From a checkpoint of a small mixture-of-experts model trained on Wikipedia.
Experts: 16 experts in each of 5 layers, 352 SwiGLU neurons an expert, 1 pick a token, a softmax router.
Below are experts of layer 2 (counted from 0) of a mixture-of-experts language model. Rows are named router (the router's row for the expert), gate (a neuron's input weights, with its number), up (a neuron's input weights, with its number), down (a neuron's output weights, with its number) and show model dimensions 0-127. Each number is 128 + 24 x the weight over its row's rms, rounded and kept within 0 to 255.
After each expert's rows: a language model's description of what the expert responds to; "mostly gets" lists some tokens that are sent to it at least half of the time. This comes from a sample of Wikipedia text that the model never trained on.

# expert 15
router [102  94 113 120 175  99  50 141 123 156 154 105 141  99 118 125 163 155 130 168  92 104 112 116 117 108 155 125 159 139  95 105 156  59 115 141 142 131 138 126 137 106 113 137 207 102 107 147 110 104 178 157 148 112 138 115 142 119 140  99 113 123 117 117 179 130 138 125 158 109 113 163  85 124 132 135 155 110 149 178 163 127 156 144 150  83 127 121 163 143  94 134 160 144 105  96 112 148 131 125 137 140 145 158 139 105 184 140 135 140 158 121 164 142 123 140 144 116  88 115 119 126 112 120 156  87 107 148]
gate0 [104 131 119 132 105 108 130 104 111 141 124  71 133  93 110 117  92 116 106 111 120 138 136 120 141 144 115 125 150 111  90 114 171  77 115 161 108  84 191 110 130 140 164 106 118 113 107 135 129 127 116 124 158 117 118  66 137 103  95 124 108 100 123 116 147 141 126 126 155 125  78 184  85 124 154 103  55 139 137 129 155 128 122 103 139 141 133  91  74 135 177 122 132 135 127 117  98 143 139 101 155 159 142 191  88 172 124 124  62 115 117 136 146 133 100 141 102 107 136  96 132 132 165 128 126  47 108 124]
up0 [136 143 110  91  94 129  66 166 100  95 121 123 131 132 147 135 115 118 109  64 123 139 123 119  79 130 144  98 144 137 150 132 120 154 124  90 124 148 130 107 153 163  80 147 132 117 107 134 131  95 114 164 165 156 149 152 131 117 135 142 150  77 146 115 145 132 131 124 111 138 132 123 146 158 131 199 143 173 129 118  75 138 141 160 132 112 116 107 170 146  83 166 134 114 107 110 127 144 165 158  98 109 138 136 120 143 158 121 108 104 101 164 122 131 153 136 121 149 133  98 167 159 128 146 105 127  97 158]
down0 [101 114  93 107 102 125 134 120 158 129 119 123 105 104 117 132  94 135 114 114 148 119 153 120 144 108 133 125 147 137 118  99 140 158 147 104  89 123 118 175 114 140 150 145 115 135 102 118  95 137  79 126 167 148 119 114 140 107 122  90 142 164  93  76 149 160 165 155 141 129 152 150 108 142  98 108 123 153 154 144 138 123  86 129 177 193 155 151 132 153 133 145 183 101 128 149 110 150 115 142 163 128 151 139 122 148 138 104  82 122 119 132 122 126  81 106 129  96 138 139 106 171 155 126 100 103  96 144]
It responds to: Infobox fields and bullets
mostly gets: " Clade", " •", " ISBN", " using", "ا", " Minister"

# expert 6
router [102  92 114 121 174 101  49 138 121 155 154 106 142  97 120 127 160 156 124 165  89 105 111 117 117 110 152 122 160 137  95 101 158  59 112 142 136 130 135 124 139 108 112 137 204 101 109 150 108 107 182 157 143 108 139 115 139 119 138  95 113 124 114 121 182 131 137 124 156 105 112 165  87 122 131 130 152 113 150 177 164 122 161 143 150  83 128 120 160 145  97 139 160 151 102  97 112 148 127 118 138 141 140 158 140 106 180 139 131 140 162 117 160 135 123 137 148 112  89 111 118 129 112 120 155  89 106 151]
gate0 [114 153 113 161 105 136 114 108 131 142 131  86 147  98 125 119  93 111 106 160 121 123 121 139 146 173  93 141 141 112 132 102 173  75 134 142 114  95 152  94 133 163 129 111 128  93 104 105 147 142 140  94 128 126 128  56 126 119 122 130 130 149 119  96 164  83 111 105 155 130 109 145 111 131 118 114 101 158 145 135 160 174 135 117 139 127 112  96 134 121 135 120 161 137 143 103 112 103 152 144 142 138 107 187 100 136 170 128 104 123  99 130 134 138 134 145 120 136 114  86 144 147 137 108 121 111 100 115]
up0 [114 119 128 107 115 121  73 150 100  55 120 145 100 175 138 114 156 176  83 101 167 113 121  87 108  96 125 104 159 106 130 121 127 137 131  98 119 122 104 152 142 150 102 127 137 137 148 108 138 107  98 152 188 120 148 155 105 123 144 135 110  92 147  98 157 131 112 134 126 118 108 151 185 108 138 158 155 161 131 150 112 175 125 150  86 141 117 121 162 145  95 174 116 119 108 120 150 107 140 157 137 114 154 151 121 156 124 125 105 128 119 157 131 137 165 127 108 109 143 102 146 152 149 143 114 150 137 166]
down0 [130 124 139  84 157 161  80 100 109 145 119 116 117 145 136 135 111 175 115 154 176 117 102 115 127 111 129  88 126 140 140 148 137 122 150  99 133  80 120 150 159 124 130 122 169 124 129 117 115  93 109 114 173 136 113  85  75 120 113 106 108 115  93 143 174 116 134 102 136  96 162 134 146 125  97 113 126 114 152 140 162 146 154 151 113 159 193 119 166 151 141 122 139 142 120 134  88 116 142 156 151 123 143 118 110  78 154 127  84 136  92 139 121 128 149 136 118 135 150 120  96 144 121  92 135  85  80 138]
It responds to: Topic nouns and pronouns
mostly gets: " design", " service", " ITA", " war", " founded", " industrial"

# expert 12
router [102  90 114 120 174 100  49 141 124 154 151 107 140  92 115 128 161 158 128 165  93 105 113 117 117 109 155 125 161 137  94 104 161  62 114 139 141 128 134 123 138 102 112 138 202 101 108 152 111 108 180 154 149 111 137 116 145 121 136  97 114 121 120 115 179 132 135 129 159 106 110 167  88 120 133 134 152 107 149 181 161 122 159 144 150  83 127 123 164 142  99 136 160 143 104  98 116 146 132 123 136 138 144 158 139 108 183 140 129 137 160 121 161 133 125 141 145 112  83 112 119 127 113 118 157  89 109 143]
gate0 [106 115 147 140 118 161 119 127 135 132 105  97 121 122 159 112  92 122 118 129 141 144 147 137 133 105 112 134 160 113 111 102 158  60 142 140 108 103 159 133 138 167 161 121 119  96  75 105 144 133 127 151 151 105  91  77 152  85  77  94 126 136 119 111 178  68 172 119 162 146 122 160 107 125 150 118 102 124 143 132 140 132 111  55 128 119 120 118  84 130 142 114 118 125 115 140 120 116 129  95 141 162 144 171 143 163 136 117 103 119 116 110 128 138 135 150  90 140 137 110 101 114 163 124 123 103  92 117]
up0 [155 141 125  97 107 113  94 129 113  97 152 132 144 142 117 121 135 131 142 137 135  99 146  95 118 119 114 133 179 129 147 116 101 148 131 106 125 134  92 163 190 139 103 142 108 121 144 138 152 108 123 148 153 107 102 166 100 155 140 121  93 106 120 107 149 104 189  87 109 134 124 120 160 111 133 167 104 167 115 163 105 144 129 138 139 140 104 122 142 147 144 152 135 117 148 120 142 138 187 159  92  94 117 151 136 154 152 122 109 113 125 171 127 115 195 132 147 146 113  90 114 165 141 129 116 145 150 188]
down0 [148 156 113  94 143 124 155 109 162 147 122 109 137 114 115 178 116 165 145  99 154 113 129 101 161  90 131 109 124 114 132 148 116 104 132 144 160  98  88 131 119 158 178 130 135 147 114  54 139 134 106 139 144 127 135 143  91 112 112 155 124 106  94  93 158 119 128 109 141 177  79  76 149 135  99 133 139 129 137 188 131 185 112 144 131 147 175 145 131 137 152 148 153 152 161 125 102 135 169 146 112 108 146 105 145 150 130  87 140 127 104 122 111 129 129 151 105 131 148 122 143  99 123  87 121 156  68 151]
It responds to: Word endings and to
mostly gets: " father", " Primary", " Died", " care", " police", " Infantry"

# expert 9
router [102  86 112 116 173  97  48 138 122 153 149 107 137  92 122 131 156 151 131 166  92 102 111 115 115 104 155 123 158 135  91 101 154  60 112 137 142 127 134 124 136 107 111 136 205 103 108 145 105 105 177 151 144 107 136 114 141 116 136  95 114 122 115 110 179 130 132 123 156 105 109 166  85 117 134 130 155 108 150 178 162 121 158 146 148  81 126 122 157 141  92 137 162 140 103  97 111 145 129 122 136 141 139 157 138 106 179 143 130 137 160 118 161 130 119 140 146 112  84 109 117 125 108 118 153  88 105 144]
gate0 [114 123 143 153 118  91  96 108 169 154 151 105 111 130 150 101  88 112 111 103 105 116 149 130 119 124 144 108 148 150 107  94 150  85 130 168 113 109 132  99 121 140 147 143 127 110 130 101 106 137 118 129 123 128 115  95 176 149  91 127  93 131 118 111 162  93 158 100 128 139  90 153 110  92 122  82  83 154 131 160 163 119 110  90 133 113 110 112 129 102 142 164 172 112 112 113 115 111 158  78 135 165 128 167  97 166 121 142  81 109  98 195 121 137 129 138 122 141 127 108 115 137 149 144 134 106 119 123]
up0 [143 141 111 110  96 126  82 123 111 115 152 133 124 108 150 126 142 154 143 119 131 115 140 112 130  85  99 106 128 127 140 138 113 164 121 123 142 109  94 131 147 144 107 129 162 127 112 144 135 134  97 128 148 114 182 138 126 142  98 159 120 128 133  95 136  97  68  89 109 137 105 150 185 142 139 165 139 136 124 125 111 149 136 127  77 125 109  98 159 154 105 156 149 116 157 126 137 124 146 181 123 108 153 119 132 159 138 154 115 143  82 155 122 176 157 141 137 126 153  95 141 190 141 154 119 148 146 172]
down0 [134 119 155 115 109 149  73 134 152 112 122 144 129 133 142 147  80 129 144 146 163  99 102 115 137 161 128 147 161  90 138 113 108 130 134 152 106  98 111 146 127 133 160 127 162 163 160 120 143 112 117 139 166 100 113 141 120 112 117 124 141 122 122  78 165 117 145 126 116 177 109 124 120 121  70 134 133 111 148 107 126  88 125 133  95 161 176 121 139 116 159 157 123 126 142 125 129 124 161 106 118 129 124 107  99  96 151 111 129 115 107 136 133 170  98 146 103 160 130 137 101 119 140 144 131  75 110 168]
It responds to: Table pipes, field labels
mostly gets: " them", " water", " Book", " building", " Kelly", " Occupation"

# expert 10
router [101  93 109 117 174  97  51 139 120 155 153 105 140  94 120 127 163 153 130 170  93 105 112 119 114 110 153 125 157 136  95 101 158  58 112 139 143 127 136 124 137 104 113 135 202 101 107 150 107 109 182 156 146 109 137 115 141 118 134  97 115 124 115 116 181 133 133 126 157 107 108 163  83 123 133 133 156 112 147 180 165 121 162 146 149  86 126 118 158 142 100 141 159 143 102  96 113 146 133 121 139 136 141 156 143 108 182 141 131 140 158 118 162 134 123 139 147 112  89 113 118 127 111 119 154  91 107 148]
gate0 [125 117 122 136 116 131 139 118 130 125 151  80 153 127  75 121  90 117 128 135 109 134 148 141 146 143  62 171 167 125 132 118 150  82 120 169 115  72 164 120 141 128 174 121 135 107  90 109 155 129 161 157 118 103 112 106 126  98 125 108 111 124 110 108 139 100 155 100 133 141 107 157 113 135 118 129  85 153 110 156 136 156 132 108 132 119  88  76 105 132 125  93 147 146 118 130 120 119 139 101 101 146 127 143 102 130 140 125 103 151 134  99 139 143 117 107 121 119 110  96 103 139 108 106 118  96 101 124]
up0 [130 113  69  89 177  82  89 116  95 113 139 178 128 156 119 126 130 142 111 102 142 110 158 113  92 134  98  78 161 113 146 128 118 159 125  80 140 121 113 138 157 158 108 128 111  95 143 129  98 134  91 148 149 121 126 142 119 143 156 143 123  76 160 134 143 145 155 116 141 165  97 133 175 139 133 199 129 146 144 142 109 133 143 155 107 146 119 128 149 100 124 133 136  82 108 122 139 131 156 177 114 111 117 136 116 154 172 120 110  99 123 153  89 146 170 151 118 120 146 109 160 110 120 162 113 162 157 132]
down0 [111 108 145 128 163 170 101 127 106 152 142 139 130  79 141 119  86 142 140 149 184  96 182  89 122 110 115 123 139 143 144 143 148 117 134 128 104 118 104 149 126 138 115 159 143 119 125 135 110 152 163 147 135  87 157 156 134 120 123 108 149 146 109  83 126 177 141 110 100 112 136 111 100  83 146  85 111 147 126 157 169 140 118 151 121 121 110 123 112 108 152 140 104 100 173  96 155 122 150 130 136  84 166 161 126 178 148 148 107 136 100 133 149 153 149 123 118 110 129 117 152 101 170 101 132 123 142 114]
It responds to: Sentence starts and the
mostly gets: " her", " Marine", " damage", " Airport", " present", " EP"

# expert 5
router [102  93 114 119 172  99  49 141 122 156 153 108 139  93 123 126 161 155 125 167  92 103 113 117 113 108 156 127 159 134  96 104 163  61 113 139 139 129 136 121 138 105 115 136 202 102 106 147 108 105 181 156 149 112 139 117 141 120 140  96 112 122 113 111 179 129 136 127 160 104 112 166  79 121 132 132 150 110 151 179 165 121 163 146 148  83 128 119 161 142  99 139 162 141 102  98 114 148 128 126 134 142 140 153 141 106 182 138 129 139 160 120 161 134 121 138 145 114  85 112 119 127 112 123 156  84 109 147]
gate0 [108  90 127 154  98 152  96  94 161 136 151  91 145  86 122 100  90 105 138 143 125 155 126 142 146 114  69 140 126  82 143 101 185  66 134 153 133 118 190 130 116 154 139 105 119 117  85 127 139 133 135 132 130  92 135  54 143 123 116 119  95 127 110 118 157  75 153 118 155 136  94 148 116 106 130 144 103 144 142 145 137 128 139  92 134  98 123 121  63 112 153  95 149 128 118  97 116 102 142 127 137 153  89 174 103 150 141 126  75 117  99 132 138 161 109 116 114 118 129 101 112 125 155 103 117 113  89  99]
up0 [113 130 115 101 116  94  81 136 143 132 134 115 125 155 161 118 141 154 136  64 125 136 142 112 139 146 123 106 131 149 126 127 111 167 148 116 137 131 130 155 168 174 132 132 101  99 140 122 138  84 112 167 168 118 159 155 125 144 132 136 111 130 172 126 143 128 128  91 120 140 125  98 165 139 119 183 129 130 121 112 109 108 121 196 116 122 108 115 154 143 116 134 122 159 134 117 139 122 135 150 182  85 149 153 108 148 141 146 135 121 145 183 116 118 158 157  98 137 156 124 159 188 120 119 102 158 106 130]
down0 [109 122 139  77 122 149 106 138 125 122 141 124 141 137 140 108 114 130 154 143 166 135 136 113 133  77 120 115 136 134 128 155 175  90 139  74 120 126  83 142  87 121 105 139 121 154 129 124 122 165 109 116 152 169 136 145  82 126 112 151 107 162 103  81 182 112 103 122 123 122 171 170 122 133 154 146 132 144 145 146 141 153 122 146  87 141 131 141 124 108 149 157 103 149 119 157 134 168 139 168 129 145 118 125 117 126 159  83 116  98 132 129  98 154 134 132  82 128 138 156 128 112 132 101  80 108 108 154]
It responds to: Commas and conjunctions
mostly gets: " Township", " Chevrolet", " killing", "\",", "ić", " Ontario"